From a checkpoint of a small mixture-of-experts model trained on Wikipedia.
Size: 10 layers, width 256, 35.1M parameters.
Experts: 4 picks a token, a shared expert of 64 neurons.
Below are experts of layer 2 (counted from 0) of a mixture-of-experts language model. Rows are named router (the router's row for the expert), down (a neuron's output weights, with its number) and show model dimensions 0-255. Each number is 500 + 40 x the weight over its row's rms, rounded and kept within 0 to 999. Numbers have three digits each.
After each expert's rows: "raises" lists some tokens whose logits its average output raises strongly, later layers aside. This comes from a sample of Wikipedia text that the model never trained on.

# expert 33
router:485451499489444423524504466523457508500573546478472470527495493538571499524550497487435560496519529493459524482458484471525555508545505550511563474509483478548531507500528564461455474508501538459528500497501548518510521526549524553532459493467503451431408450464499456537541565540516510483447444528497460527563475561459506454475550505478524565500532553538548457512490557544404489447514563475510510484470468494446515427510539481580536529581492498506488508440447527481437526443516510564496535567478531506554465542509551571471471534446492494530567607472537440486559498557460538492461550548510417489490542447549483458584505509430513540534563541544511526516421446495565564488471528521501528480486484402523551475499542565456387468532540516501462485483560538507488539535493485
down0:492492506437489444552519469443538462437479455552458492501512485521529475575491462439551515478506463500505484463514446446476454517473465461527538447443523516461565481451488449519372464530489425505502509487471555487473431486474541539456415489540463535444518461430448566356528452489532439501495429474472543466476403478502510453527523497482548483489545561469441530502552464481474530434516492533537525501449490462583484438495491474550481465447483526439438476571573477611473492507507424489555546528503508562528536538458480516501545490520517581544516535533479433505510520423491521482543461544519555507487490476531510479503524510557506559507503485448495543565472499520544447528506505491524482517467510443454427534503514522530542502427490459526436533486528418497480478456517517
down1:453502502599503414445496452557505441490553557472462469480432578482433449459525508506544448529505480503483537485411534499492508496507499506591496458476497486538441519520483497467523454433512532522513433543472493513480476486526393510492554482488550543502513439521473612573519452515506463563512562468521528524457488524463546510433597435501480518497483528532459520488423483453532476498512517525484537494540501454469454495448471459571515556494447581456534482565440497473549464542508528476528491476584479493520484514489529496477495431484505531492458491495513583524483439397508489495471450471459489522519532602514539456460501485464477533517550509515499569512476522521472413477455457542471455454472533425468531488507452534525502426586515509488435441476518532430493519527504582
down2:475435433519453438583492515537483502572545551483459504469451482526506523461529505475543507466507574536511534487481465527468464475469521473499539456474516568518530517455498492532506463547499477480525474526479499485558472480526542508525502499537495515497500565453470507542514472426567467532516469537477429463543578601370470486521570507522443469476537567478464481475520455487486475473443527490521545419450443514633448544553518491579481506514474578531519438481528471503509493505533545494466450459491487471529477471449477463367504406456502534530510536450526434564469471467507515521486487589512554507443526465540457411502494442453514547556583494545471513497513460530525482505494494514521593452429436529458502462494533494497495404484518467496494475447503531517498515505532475
down3:520602513499467489460529452462583518524534515544474512481476500547536524569526517506568557478515549502542487530491449520430492489526458515524527494609553469535505482452518493514511523527573601495528503466491541510435530516529493543489465471483557516456493439468473489549515495501495462501502488477443586502531434485489458423447548464537474499512473632454477487519523518530457444461472482494543467607468430581435515498543492477460495468441505459421493548500564479507497548466502498472518442538494536472429508504457517495521465521543495460568557486468524439490563568457497503515480540458573467555533501401423488514543547501504531485431445519436445494502497443508508535455533438422554471497462508514490501484470490520477460521548480487447505546427476542541589505439506462
down4:525549600552475463485562415504487484496474535503524490451551459531468474481469555535461474462479494566493493549542498456505486489461527520501444578539493557509438518532515516497501525488488523475549468364528502499552514466502437475470465519548580497446492496496520582408500486576571484605506642523462527505480564506435493484574481460484471479483582450546479516508497486453502433537506504522483537546507572481463540519493456507477549461481524412508454505488453511591484523475464497417451486454505475442523494493485405456490465522500471496475490505492474479523513520467583494557515479425497459437467512512464587479504473487504496500489499524477450466514502574507513463547435476487469436499493456488473485562468498481482517517518602538475536445500414518524496470495461432
down5:510427503502531559517551432427510502514545468518527496476508535383508453543466512517546543509509476452494540422516568478528445466502473528551489508560488447436494387508489490518525472504452473468513535525513558557482549552551535537525469443513546458490447421575443461529455509452450487500543497504507536457466526497510475519511474467562569507573536507502486498446435460516497554468450475495423465544484579550518572514465507542491495414512499477463443559478517536528503545513477434541573528504593496580465511486525516470603496586486461518506553491511430542482459549447497519532523547536521523495426476530486552467526552489547542461449459437509516433515518503479424514537468469555440475502515496518514488445406530465568439522543517504487470511542495532494516485470498471
down6:521458512428443450489481477596487491515517576525555472550452563600539428477550525519485507575492480550460545566461428552511557507530572481511543486505486472526498556500482466497473472479501501510466468526472538413510514476514488498463564505449474540489449571509532480516449520400505501413500448455477511499526518468523513558509506482456514468600553479544507533469431472528559482508519517511503430437508445528481511411471484548522550561511454501554461465501506483480502464458492504480453542467457516451543492526491485462451546482517505564438470546559485496586480419495503499488460442499503468542509521481510555600492520468505504582544489521542553514474519421495517531472502529535488429557472511474394476524459537526510498403414491458434527489500450527462466472556490465
down7:525545548494495421466504504553446502532497564499515561503491525485514442456506456550456502510457519534513478523454439496553533492495512533497489492453412516545531611468425526462481461506519551522538547555433490556531472551490469530485543518525492485520508565436491511473517526422542449489455506507441557528572539530417537538486486495519483520514475502579545498503442492500512507501527508502497530484534463531544504478515541442493553567459456550491559449519498483472467484483587526406486583471434411458544469584446438578468479461453477529547526556533533470526525464475511544496504498410501530472540547569569521506543512506506545560494512457540491586501522483484558454523475582536556500467534473486477501498579604496463473451471489403517538491495485515511528515489409521
raises: "ff", "vi", "rect"

# expert 49
router:428475493510474446461470523564479474476480527541520538541474469521464516463502567553495577487492495560555438451504492441477491468553438510490476540553493537495508535536604517606509585467541479521500573526508530533458532426515479468522472530476488428462539449487524483506472440504488531528531469547521498518559444492497537536490537482516500569494529543501537554529427507476499586559453529478478471474585458506495511514453446559481409505472554466519520524522545536515461519476579462515427449456569486493512582540516487518530543518539545490554424590503477523540439479516512505446566471537568512530544428501492447449470480491559490528514446509569501498534566546493491485538495485519547552491463464452493493492539487433449469513548490504483468458426462489514468504456622430
down5:544476553483502529488583504460541508522467536518556536512542507452478478553504577478444500450513491536502549426456439500488490501464460451554482483485412525489434546497507504582487532478495507556482512560465452455541490535472486503513544480503415499505470531503503521450565462484557473562502458494527456492469507554521539530487593485530475520545524465471602463470513501560492504503515430512572556559519464457582507484561481488509488518513524533449442469510467457491506541512431435461512504511509482560503499512535631517553504546524520599537417486556514503472452462523502513552563501520561505535525519542505499501535573511503550555444491472514500466481497518518549502563489432488478494588464461472522498551450563500491443519463454441431576420568495496376476496495463496
down6:470468535503563524512464442465567502491480483504527520476439453540495439452497490535393529527516477517494521499507484491600498470449530542488499552491515472564537444514523442482502500444516519467445479513496543496529478472478576536464492510545517518458538533524478512478422456511572425596520463545552525530509467645571541503518563475475439473501458527472490424514539462494483529540475520492501468496536546575549545491483505450474440553462498549469512442516532468570433524470571620504524498499528443468495413523526534502488498509506563454494517428539427448465531506533524472501524526520495446427506515477497445517548456514455486558515471538481469536498548519474495560483576454468547505528500512483449564456501522571462435509531566445581524507534548522421512516476472475
down7:472560513515456504541503565479431531469502477485514497468514475531408501515466560488468551514538506551565464486501484457476505497471488479542563521541498517513491466528434526495517419513444423543562508565428481511528474489388495464540479432497511504534513537422573507514532525482562458552443453501468463546511525551503542447551490462431483537464454495423497517570434571504499443482495492453433456459489544447485469524532476523510444529567537478512513420522508483483418480494545461583507492499445499471525471493469401594488497492498525483492479398462493471545532451547438505490527528481476527537455526408507549443506469515496433516551543474461505521554396504479454424525523429555475540447548494562521498558480480494493544490544537541469449545477498544509502510469498521
down8:475517461525515518571516544530495513480530509533586461466432428528579476528504515475502525558550488458510544490602430507583537499522476519512557416489493506512510525457501448470564484556467524564456475484504487531527567506497465541515455524500538566496532448484515492552461600543503499519482540411510500552528503530599449503473475440519523518525480550462477444506413470510557512490493494502493481504425484473520511535535525515474502442500437513557543516504494445499498538529508451489516553554479513563496534508591536481546503560463536511472505571518408539550468500548536414494548486484503401493533522547487518514497485493548537476491474463531558543446524468492514552473447483437482546522407548527503499488540448535547467529505467441519538542549526441427583466576414475
down9:546534380513475467512510511523533489492479468504573465476513451548482479465419535391530541559451519490488570505506496533420471501492445499487513474481478529519473514560478516554504594566528463504552461495515469464548481450538531543467472477417436496525493471497420458500471480501554467434436488500452479511455465524536562438525516585516530451489502503422510520518491423542509569469499504486462497505499544450478477465510552503470491498485544457562540538479504472531505531537542507549522479533527540516487467546536478495435486533458493424505490548448513491489494636520385425501497477518443510551515468522385630518502600529484438477481460466486545493477520501520510457481484533499493487523508545517508456544432492437566536532500512494504554545561467499528527478491551491
down10:608526470528499526514568493520453509504545506508427534463429560488556512587503513481527534549508499533518495500411436509574527518468523545532453438478498493464512510455502521544543526497544550509486514444496486513498547527554511535425580502440493457479450532444534495484455437499483442433448532510452455499487483448433529493443479443507461542533527488497523490478455444506579514534502551551501446512509477458518485591517456467411547535540431440467383417482374504579450462473523505432464499481486515533569504532512562444483480457460480501498465511507555451494445538509453537491576508520583499473514515504552492479522489508485529495509519468501493499424505493489466469535488479507478481563531529496473543457494473487486544423507580467543546491427466547448452545552496494
down11:452561430510487472467487516474490545433458522513463487471510503543426477481526514501430517526506537558499486440485553427505503454475516461528448513496552491497485491510550448513482527443585501475564436431509494503560553443479527584538566562496475446492552511490445451540415385509497506514474461569509525511504436529502501463507574460547452486456496547461521470490540510479472592565457525470521492433427447507503528471482498510535488504497535473519508453416524447498439546472579539558471538471554436483536430442521496434511550540540538475519500475547451540520407470521444535479591585523543450438504518467546441428534493560459549498505467500513530477512491497459465500533502515493480465512532451508501509468482477517456464540520543499483478417380520528530481489485487507
down12:524552526511444511481485474481475532536482504508456529505512543600568461523574483522534497509484550490478462465481520570486480477533550519492493468562518471517531412436433480413460454482599415574539431522535510530438466525507469463486467503532524466479465467455528433410483505480554506468454456468478494437554538530488500570499486553490563511550595534495481488486519518490511441473530479468513420511527516525540553557478519565528535552537537494531437389491534509486505430545505546485597498465468492591492519510520482536500498518494551475573455492521416533511510526491481543476538545523541547462477532464580535551534516505517450547538545535455478450483470402453494463477527542575497483466548531453464492486434487482471489442514469593467458526521488542495495498490448531
raises: " It", " However", " This"

# expert 25
router:473470488521532552590563542502473506501478480461435487521442398554562503515537538523576472514476518474500474552557416528537477507533500531452424540502495512490448517554472497531500438509499487500504499496506499480463498454456572537472457462457566434515491402454525464514562546507463491506496516501473506563555540433485555491531496426559475522544488471419532501492550520450556424513493505495487444470521497487531550439486556551496489531545563530488417426493472459575539573473446548467516462486476511480530533480520526483416513489494568494480466541552531516509461451447558512460456515544435499560526517443540483539535427484450501559525557515453521472489551439526498485570523438533573524452448474454462547502524499424441537469533436488497443468439465493432475513479491528
down0:512500424387495479547375493518523490413527519412561541495502560562500471494530443470448514502549498454456502539447530444481468445542520519536495523493465393453480508526495545519503446502536473499476463471517579484523423481483493449504550466523520523493458433498501423477473431481470465499485516494563495477545475560499548521461517520386516454474489478464508515554510442482563512520484527477484492507539485508438541496484547529520469513560456477562508531561493476523512446487523553498532551457470479524399478578537513520551424533555510513457559528460423510540491531437536535551576511507506515460507514486501533517478550533522547423473451540496543514514454586501558505462507535528553491479464563502464564505485394445480571529498497489458479489527475493523451455516429504
down1:475469503456460452478470531474488485484541562584575524529486540437530521479481494454493496480476496491493491482492552543503509488525484487494483528621504518474519517504515541538466432512448446491489478477524538537466484523527466527499529592482456489476485517491570444456518514548439447559478582553518516499514506562575457552547497468535483459492468522476488445483466515554562560484512465477571516542465557489503532472490511503536582466487475480500550509527456522526515537533493513429501527436561499516479486501528431491572532554418458551510549575417477472513462566477500557550464513455482528500461482463461523448408554504581419494563419468570531576467507461553512500545505525452427534461547526490543521485404512516615452476513459527482534552511441588465459471499516502
down2:502426472460475469438453493580505497561512518535574414459493559468526501523442478491462415442503475546453517599442449493472494490501526539485539563498492470515515448428511471520571427530442547543581517482512484520450429531409512450489531468559504589516534521509516459441537560543465480507435489495515564489478523460465427457534524459524527554539455512457448488474482534554495508525497489479536517536508495522466501462535512502529560468510438458455499465515538498492485580543483496476516533460490434502465478470462554525505549530422480520483520477466462396476480492482481522550471514466516454493538499490524533493505501510518525495478493523522477609505400516501516480474453491483490599546498520549476549491355453501515428476528448588457517489507462481533554525575509488
down3:462504456520511489514536471521566507510557446472463479501564522506537440522441533501494556507435529552518520494549490423483538559491519456452528462478408507449543522460489490456513526524504470502507503435477493547464491594381518482459529461490546498440508418453473478502564514509516512550450416496529532459490511480521501467533469487584475454492505418529497469492497542521464468482592516471440454510496516471368550482538440489591468449458572517515514475487535438461474525444450493502493526504497544490459487511477541553550432422528551525447500402519446540496443495531484445484516491481479467460521589464447447548516453518441464517510514501507468590535570464507519490473522523573499506522541567413490506500484493516454491464483463511497505440414468516469464475520452537
down4:492495406510559474447480524549449494419524494531557508457509497548515568510547534524541464515476516518502522534499482560469511497482546538487511468535452430577588510417493544510544438557445513485507516481469524553495476506564454473484568526467513524439531503508505434502507492474454479495466500422498530542559506401487513521507547472527534527489517522503459505529522568458484514498518516548462461474492408524522528386482526531508493472554459482503484441518529512409496512522442507537486440467463488518505439417475588521470520476528497580542435478421441527506515507428493467450581522503469418459503506554556535572489516527570502466426455522587416520504492517502491450503484492480571473467498445480471528542452470453562496590532458498476496459485528532451464462432515540
down5:450520525487528500475468465494494513455496565451474511449520522542465525507588562480558488495475570501539478510532465536479460443459493442472448460515433520492540470484548501480625544510483484480437505522463537518560429412529546512508383513523422544483571458555517493549449548577504505487541508429508545548507488590522470485493480494519492507560510433496509472469523445519486538429459452547482535537495532515498437542514500460474523469505487481525540510485485486503483560496509448546569565507490489469509517526504486480475479515536527477498484459487582449421536454548483453451507503475527519480544467593492500496491491413458490461495518516432535550536486419542538411591507385456450479473456506436578450454510468520472435493533515523509420473523431507494472536504530506
down6:541530479458491439507421513487527477524550521522622542486487530356520554515492511518536435426427422444466473454491500465514528511549538485548589520485457495520489477461504484510507439513525506460560507508507540457539519494425466484481489510491507554489571507494504501423462482491494503537475525501475517503508496581481424502522454547515532509508492465574454491499541446578456531572488485476481536472499536541499580519461477483531463482448509527495537525547487500432479501563498511485521486540474478579537552510453500506555465534434511517477532533440415505499425541475469566512582484451533490556510463477482563477449523444521468484408451478493450455487541560479475498509501486502481553537480527452484460481499480569654502419528462514463464536503499463438543484437473463
down7:512466517511507498510459514498490466543537434531514555569484553502445471595519517516506475496462443544497399505483491475577425530502555480471528571514532450499493492514514554494539476493482567470557455488537492547511499519497494562504508499516460474515510520540553483527530525480552489524436472484491507500454457503476528499560459558477545564440529415512494491529543423486505517539500490507539483531457492487474458537371488503435502508444515482466497511552491613503433528446535516499580505526456568478421529556492514470557569575546468534541541464530414549573482373456517511519518555480413473489530574435565491507454478461546479472499542492580478520512491440536475494482513493451562519546547502519530576495546516531478404469539482542458547507531492527520447493495477490
raises: "f", "fer", " the"

# expert 52
router:525550535588535478490497463434485546491496550480496546510418506516495480533518469498464533504507512510486526493513468529520510532389552537543558460534517523514448459493531470480472454506570407548532512492570567506596520591514493448480508522473583481471439588468532530468570470547574457533448526495528575487471494548478499494544500496504498504519488480534510455484464546545487439487506515519529559543412508548489457476490509559526510522498458549482509451414553485516509582563482503457562476487504500461516549533519544493550491580530479524493550494534546453559502457501470438472433486458491516580591468468525491571526490545503502461471523462475461571484456531507581477452456506521461513452584573494529434548529457502549512527515529510584489544468410476499481505571486490
down0:548460497457483535532533481482499550537521550554587488536554497574504442462517459456443454552471445498547475551502414538465534500514556495471523535537529484476532518529490490533394450573462494511501554526475457587529524590479485525441440522518435465464491478541484424378544502462452484476499479535491457476477603427526500544518487581528552532452520502519525524535515584442468511461461545535495525473426540549602544482492535470502538474508542544460528419546469478563472466558506448529472415484448527459517501556561476472442512454501534492499510442490494550415472460496472509471547529517481458469501490455470520455527511482504428530463465530526477506467611492468536543483524545541533460528534531501534524542460461546490491526498558526486543510505533515488529502507479533
down1:518520526485562480466490555565483512521431614473560505557480493450603576452503527566449478473495476431473410480548527505525440528507537458502485517428519517535455485515545459530439507420503546465472554464509495512509524501513400476562392468437516481501482546396499494488452530521539566538458496527530496525512546489459516524490474516498497460448525447514545506494528557478524462509633470572489523452546474493471524510497469495531506525484396482535548522531508466430508504487536508464400475457500544440551464488501493549530459470458450437430508581451508494433481495485491493494442489502524487509489506437479513480500449502486444508495545467489510513505499457459484473408456551506468515488507593524533464490484436479497556454517470452502517551537484534499578532469546458
down2:495524488460383490501517504498475562559548419496570492508555494376488522570496486485512555464518500530599497493495553445424587520536528557507503462495497535514463496453518497450516522499515514546571515555541497475501494444496593496514484504557484437482551457494503547568478405492494544522519573534505570450536439503453524465564527462526494429486511531510496456488512507469505543472493513580581582457411542547412438522503512495429468539465543454534526501445438527484531527436512492577483529479470475546514559544472511462492518557511476526474447564454469469520499549555464514471548503498540509460504441544428501594486512540466483514544494478493495533513464461453511496507514500449484446451525450463471506474440505520489457440491419503518472499495548543515523541475500452
down3:535512426432587546485510525572459503528471446498467514530540444502455551511602542511485454482458503412454580494499482442518494525507489520534533477443471470492529496563502478450522512548565506474510601508485530496484507549520470526430483474506440453525463496492545542565432510442460518557502497568492490504531494497530617502560504500466472530577502540479461432494504519503547481625492515446556448492521519445492494530395470467453416485533459489480493470524514492506532521431538532414523471504413512491494461528528487476527497485529511468527564544493511503436500473455512560555502528505510420490456467483485460601489501503474510528510492472417575434540495487542478547463575542416516487469485535455525497490551478491492501503521516447459481472477436575487563465472541498
down4:481521474516475457530455498574510471455453502508407514533458470536448438569446535460540530480454526504486519500585541552444534441489525428484494471503545513418533545451559473466542559436407469545485489597530487537514548496469506488501507457569455559522462533493502558429485527529489466509486476431428484535526546478468385449532491525475535527521571575506436489491575498491488457574483493475535493531480441506523518474520520438511481495537527502498548517469543500510485544454508536536492490497506479478521509529507523474445506517509583492485572537477503462529454562506475504538516486454482473458475500481604502440555491500541437488455560477417516503491495545514571502467369519558494544447457462462493495445484531491507527490569480522520450411478547452506508553462483576
down5:527452495455499505505504522477496557436523480496468544478527487542543486533543528535469492536484443480467477489465466430533439486466492536506475482469480470524479582550498505472506521472474498504392493550589448514493518534473452486495565512530538546492473475522495566480480479505460409457579418469509493526429527546528448500478378541432483497558541420495498481432510453548487559605484523490487494551547498459571476501465429431438483470500499448496437596500570518561519532515470509528461492554539496514523510563514496507544526509556535453470492364551489454566498477518552469428503508487478422509550519493547502451501470425496506518438464513509534465471469534518496516482476426542510473489514467489495513495545424481492498448441463475522534457448460526561472540488398502
down6:509567468457475498437574568540463499572479532473528474479477541532480498534532521503492489571497543429523534530519421498457554541565595446498537555500519557459525550531446499429471530483480402439483539426496463501546482454551531505534567503512428460532518570508443458514496525469581534490487524483546533488520468433511557455540532498490522503482532478442538494501456483494554480457483569512539465471496502524432486487569528527554519518531446524508469443455512448473563486497542518472443520465494486410501468520443477495554513472567489555485540450519586525590495512443467436479479474516551521488490540497480517460531510539539465499449528547529543563519532477398532486511556505470462502546520530462526403477488497493492516512527477520457499585480479625509453524549571509
down7:479512508578456532497501460513508461454483451481529475540418504514550462493553483542463497466469476510470513493536444608548530470523532490437467440459492502509484468483544485566525483456507479506524489553470447499444516462463511524509453509507426507421493489486472484489566543511531523543461566471504464512433467525511411545368503513484488454474480546502483598549555475518481522494545526498487526508473487458516565425571534481450446434484563508472494473545471526487547475496548488565563566487500490559471429524499495446457462503374491546534490527479478499516556500498534507487466498538514480507461589499508563398479502516526489484534494477443464472551502506595498505497392444524508555494474442500448493522467489568518468470463442521487540418559567489496603533501521535
raises: "it", "con", "ition"

# expert 44
router:433509549493490550454534469509495566558557506431473563468434477519406527548539442556529453408542545475475437465563489515518499492564451493468475536511456483488524490503459549510525505506505472465461491496479548487438505436555510536473523492528483490456492475579533463461502418568509556568489521534558538497434473482509451482450449478473475445539567472457542449495522488495438529477452525497524558527569535424516506477505517460496440524474491536471454504554418475518426457506531549531489477489564452476467563517495547485491475445575515502540504468428525517459477559434550495528510489555476431518490495533586523430543494463477566458489489493483531377525527557518489524500501483505490498524495498536581518452430576531490494497449498542415471479520447588535491485470470534
down0:430519600521487456472551505532473469464449492501527523463510509530438496508469429605509488493460465470493492540494468463491507519509507493481535508483461532458479487478465479473493510496495470480434438594466555507560468463514472474526614433538501528547518543495448506466503510457492528456429484520518475485517482505459448519533561460514443539506494525499503566559531588409441481590487513523521449505480487490487517573509551551533541454493515514516534480545499442485458557483576495494533472407502439471474450525527482504516570577453457540461497577555501453487503489428478609536414451437514470523453480495542548464465476487444454482471495435423503453517502540544538504474435577440474578574500531523512500516544457499484559484572464522535512555526521489517527558463481534
down1:529457552482526508477548455542470477478529481526516459474525416487580472556513445462505525492530462499445504483472430566576534475483445568464463535530495471536517467515543583498490510542542527532466508499526498539564470434513495529517465550472459499531460505520502429487524582557515500547554523503495480524488510526515495501524420543482496534532555510526557604423465538438426459465544518480473517533435477551443489521519544551383494556506519450514523555541431560572493528511550524528494548490508549519521559431555501478489493512467539451492473444493536465548483479506543449425500480435525431488521463456444511524586402460441516530487556457471418515540506551451498539521554487507488495544494506527531536433546548546473558444488531516474490459485463429518477487502567561
down2:468493488499536503474478549503452492485500497537512512536415520496449495501505531471448512520427411463491480575518442503498482534522528562520469508517550583494501499533457488525541539500470600553495505603547458496501484538484495480545454455494499411440538535497591548525516546521513557497571541522493484510512515519474431419499471408536402481438473486483573542521548455463469431518469569476451571555481475497438494489453472544500486468490560459559522433523476518478500475493447422581530536524570516517505518471473496498488486471534452481504494487522476535517461535511497454509447485427568519476461481526494616454505461521542542509554567500542482493508497487458503542531547498489525561494449557429525447488561485517411496514484484459514557561437463485448511474500523390
down3:488471503439574526502489492524503510534491431454524494415525520514575505459505595522555545536496479448459395479475512433444460480498544593470583520487527507534477524497391537525476469449544483519590542485485556438517434499578531446478511549496535455561464528499551497464557481483514439450539512538492447454534562551509434478617477550519509510540498484594526526525528454514530545522509486520544559498480426583504530418550410488471513447568448518451493483491468480505523531482480436506500537444489500502503520480484512492524454540518479485430528484457530507499513465520523541487436496478513537570476554471498523419540444508451481401515525489463520430543484511456479489510512464502474524521493454452474530469512544473510520501429547466563498455570485491530532474496535525
down4:499539519518489444521542509513539542524526562519490428555510510539526525475527398511463564450462467517544563422395466454470505446488545543534533448537469486438499431473521502421527476484466492515562555489524463487495502464496463498539436574507488483471581534528498475511497501511449528480498550480508499514507531496497494486473503546513522558502471459541451377474442530511510461503512517415530491529442427454485481448497531570466511451497527500514524543455584500493513517454520546527531579539477446505555546519471423515508550472554493497540438475543437471505457481503433477472512514443462458520499452494411519539562564466463520462472437480509496517455486442575533491508519435529417576501534494503509456420492467593499473423498444496518484467571526542479451543439482553
down5:555439444510466528467518506492578542492461483515475533431519541474523548490511490482508470441544495561419491503512546514529509520479540479449528471474516562482488551485495496477633520440515543451513506465530466517467520533503505494530437542614507483548513589490522464481465460401571482499408534515490520508482474474424478452493488615532500529483502468488455460522571512608473515539449507546551452508514459482510464465491450470506514538486509542581462535494527514512540567594463460431467557483498444481513530516433440449442453532562465465395506440517531496504530533472537461490509448453503485506507524444509443509533491588504548575444509455449554546509454493522506515511497505475468502475536542503526451564532497511450426491510515506498521503463501497566567458515556466
down6:484481490431510517506486504505498544530583455465561459503497533422464488440400578529473524546537594523555501534511477448467494547490463506522521507493487436443482444508521507499502544455506504393508500536512538448523526460551509477490478439498482433559536518464519543522430511407551422458506436453534495562490433421440543479484499553445487508533479450536461538458456501515550437617480514475462482517492491408573509546478506528443466504495510480502462483466520532472445480461415505492537489476510611480532479503526394480560526475474530503545410500547534536502472494474452543521477442464453467523435449477533497508487522457484452457518507499471506445533534557492565504487522501485504538528505461535480462477530569480554522487530480513429503563584480539455515497517540538
down7:466459503458399470575521441519462429568447499478511507473444467495457419444399420495467439456437538507462570543453518469513496446440509537526440479558479476485480519475530512460470489455530483510454534499475505465503484485502497479499556500505533538554464548456491455486511517515504492522523593453525510421492508565527459458523547486474526451471467506525510531490476503495493508497492491500442478533477534482427553429459508476498442493482490498512422438491501412563471471472511491419498458409439474571505491584531506536476467461573496544578479508548473519508512585497508498562432497534539501460424470571500479514427439550534528487507569423535546499537455447502500491535529528435506474473550454530469525532424579518445504529464516551507549472528461548440469526479509516
raises: "ov", "ent", "in", "ade"

# expert 56
router:449460511525488520456502490485429518414463516511540499470580562512390505492472473555538494546462420506479467527529513512513490535562475472514450560494489515455550422489449478536450546520492525450546607519480458511478534462449482509465452478536530543501470482478486526489496445423559472563401430472450443475437469476484442471516492495523499571518520556460441539532547494452472488557479421560511442563565455512527528527471488524486433505472533531472462504530540521492523532532564504480490498511483568525456487564497463509504542507555418411528509560450537452490483535477514534491438501505476492530500505551486489498524549512450555510555397500483541453474427482494523486482468535498547456523526470502570539517439451503412511502505457451468588462532503449524450407481523517
down0:586524467441482426453480453561467487470487554504485444591553433507507434508497548450557492599489473467501542536506467500422477461542511534529535508536515504506510449545509498539432523562528484455450506498438556493506472462511526495494520508530499446506461524460489486478532496474448442445542545518528521460528460555526469518501543534540519497451468507457439518508553564543554473511481494498461575404428525593538485441528500486544506496498547606489507442510553499522523600478500482541495466458478473544525464485462526473502467516495530480452476472456542552502541454548458518526568510506480518523518518509452525456464542572552464551489521429520498518504511435514537479545474533570490404476514438503479584452480569480498453388478489475502461490485478376447509474452534508
down1:477517546507524485452486463504498479555514566458467583512480473528494453481502547464475503517539511458497505482484557488511560517543509538529506524419537501539506401528473480557446475488525466480432555487500532534559476553520514512466495492531508508390468476500502562542483469514509429551491460585530499460512514554508547548533416542487499443582440502473538547549476466530446470475416451581437541457527416460524517432532512527545467572554537575423513460468504470473499476478581501441440415555476540550475465454505431551560462459520503526479545469424496492494496466534524504495477487472544400546471518487470472493511501510477511525515527452544428517508469448457517521549534522563507551542497482579491540527436577528561441485529546494478485512496484506560493475479587499
down2:525549559543551542459545450490496467559523518520586537492492472527493502474545414521545479490487480499477517553480450509499527455431595468414488462501520529478495505461528519539517561517556513497387489489482505513469525531538580600587515489569499468480489545505526561476497580545510567509523539470528486484546429444442486500424444553454451550397520495470503470451518516473534493506536533422567472493517502504598394536493497536555499512496459525485528525492533462464562576458488466434525516468490448525485514545528471545487494494483473489580501444566535530552521496518532557580493453561487494483473524526491537541505518456591553504501569480529515486539465474529472494520580471477480478503462504502469432444396478507467495507573448489516488509485468547479477510533510525
down3:573520494493479490499470491456488471467408514452509467519514518638449468519478514554574479497533505493574545565486453481436520509545494460517429497542448475488475559522552478554502472435536450440402473557439546495488469565524442478540502499531567419480444488495437476548554519505518541508508476519523442548506495451439470457533488474493467515482564502497465514514480448478499481463517512506545514507441512540502450544524472530502546576496503535494462511499524547505503600567507390528490520502524549480479530483517487536458462522508562526457541546485505424566559505492484430472505505558492505408558552440478449544490488534547511489470479481502536520408591477529501505527479459487479534548407494479463591520548522458536483516527462529522459600457497502536550549482509475
down4:550506568564502564519491531406473471470497456515469501547528533525474533573569448528519440533495432489476468496495451438492502511460536467499511516452525517455444495514504488495539509486533520471510498464535483478506508411501492551488421491515491461529553481535485545492535460461541444528391491522512429497474543495502474514497514493561448514493573549514488455496532505483516464471513546432518437523474464533549511454452586551487506458590552500460482458490504478490481515496510525595489503411523459524417519474513554476492530470522447470529465461532444509547530457519446543527465513572527537507499463577433464421449524548436427479524503495492531478480545476540502524501449438529542550466469407515588457465499480530448523539429426415452532483532544483559383466485522471
down5:509457538453478554492551471494523452610495536499528481531535553513522459509528553503502542460471543552504548546463547519380468439436595515538511497538505424489436455468447492461518449480496457405460486548502467442570486437544488502420486551561458506470548485518465497420531530564427486464473559500457508506464515510535481524520444525479529477482522524437530508523478527500465457543490486521532471475476522413524548498526534566512487515542488497552514467482521495483532407564496509538465516519460502503442501571437478536529514522536551456532514517508537462448496528431474518528492464479423533518440497430567459443524512520449513420508548460437514476547445469497515458454510504560393513519489534611511494476481532496508468518513463487558562494581518535482473499481433495
down6:514478528516527462482507496476551406504348465495475495501513571543534502558540445485494444516474519495520477497502474477508536495475565469460403516559528502445490605497539468526564414481523526529535481462537515429511447519476496517547480506564460475496494471558451490543510536502538475487509470472507512459517541532549486524494511541527540478540549489512517528455558498451487440498477481488564484488425480534542498499479475501454580460462531494481482423548538481494535565482604491534500522443442569478527488401495519456489523473478490476518546537520523509502423449474545531554528523601487517529569555506440552524491494543503469507529423482538472489515453445464528474507460479493487462505493512512592508536512569515502500448490443578458578481473607504596444504493540417
down7:485514445525494568492554562517425535486540518431506474474506461514460555488595367427489511465504536497536412560530556444398522456469535548407562507536489559400503487533402557489517490445510417485538506477526502511525501449527442419544417441495465405480549394522493485552557541483497502522553462496479536470449489521523549516506546551526492549508508538454484475533562537471518538497491557560512556495507508488505493561478467414478533476528492520459542528478484588530488473501557570502524503436522456466467538505492508534487499489541529469456502559439520486475505532497521466457503475452499462539517448513507504521506484414450519507452443523455511504449513486534491478533534485530555499485515563491489478472524483448482474533542514569508514535490502448516518529518554555
raises: "'", ".", ","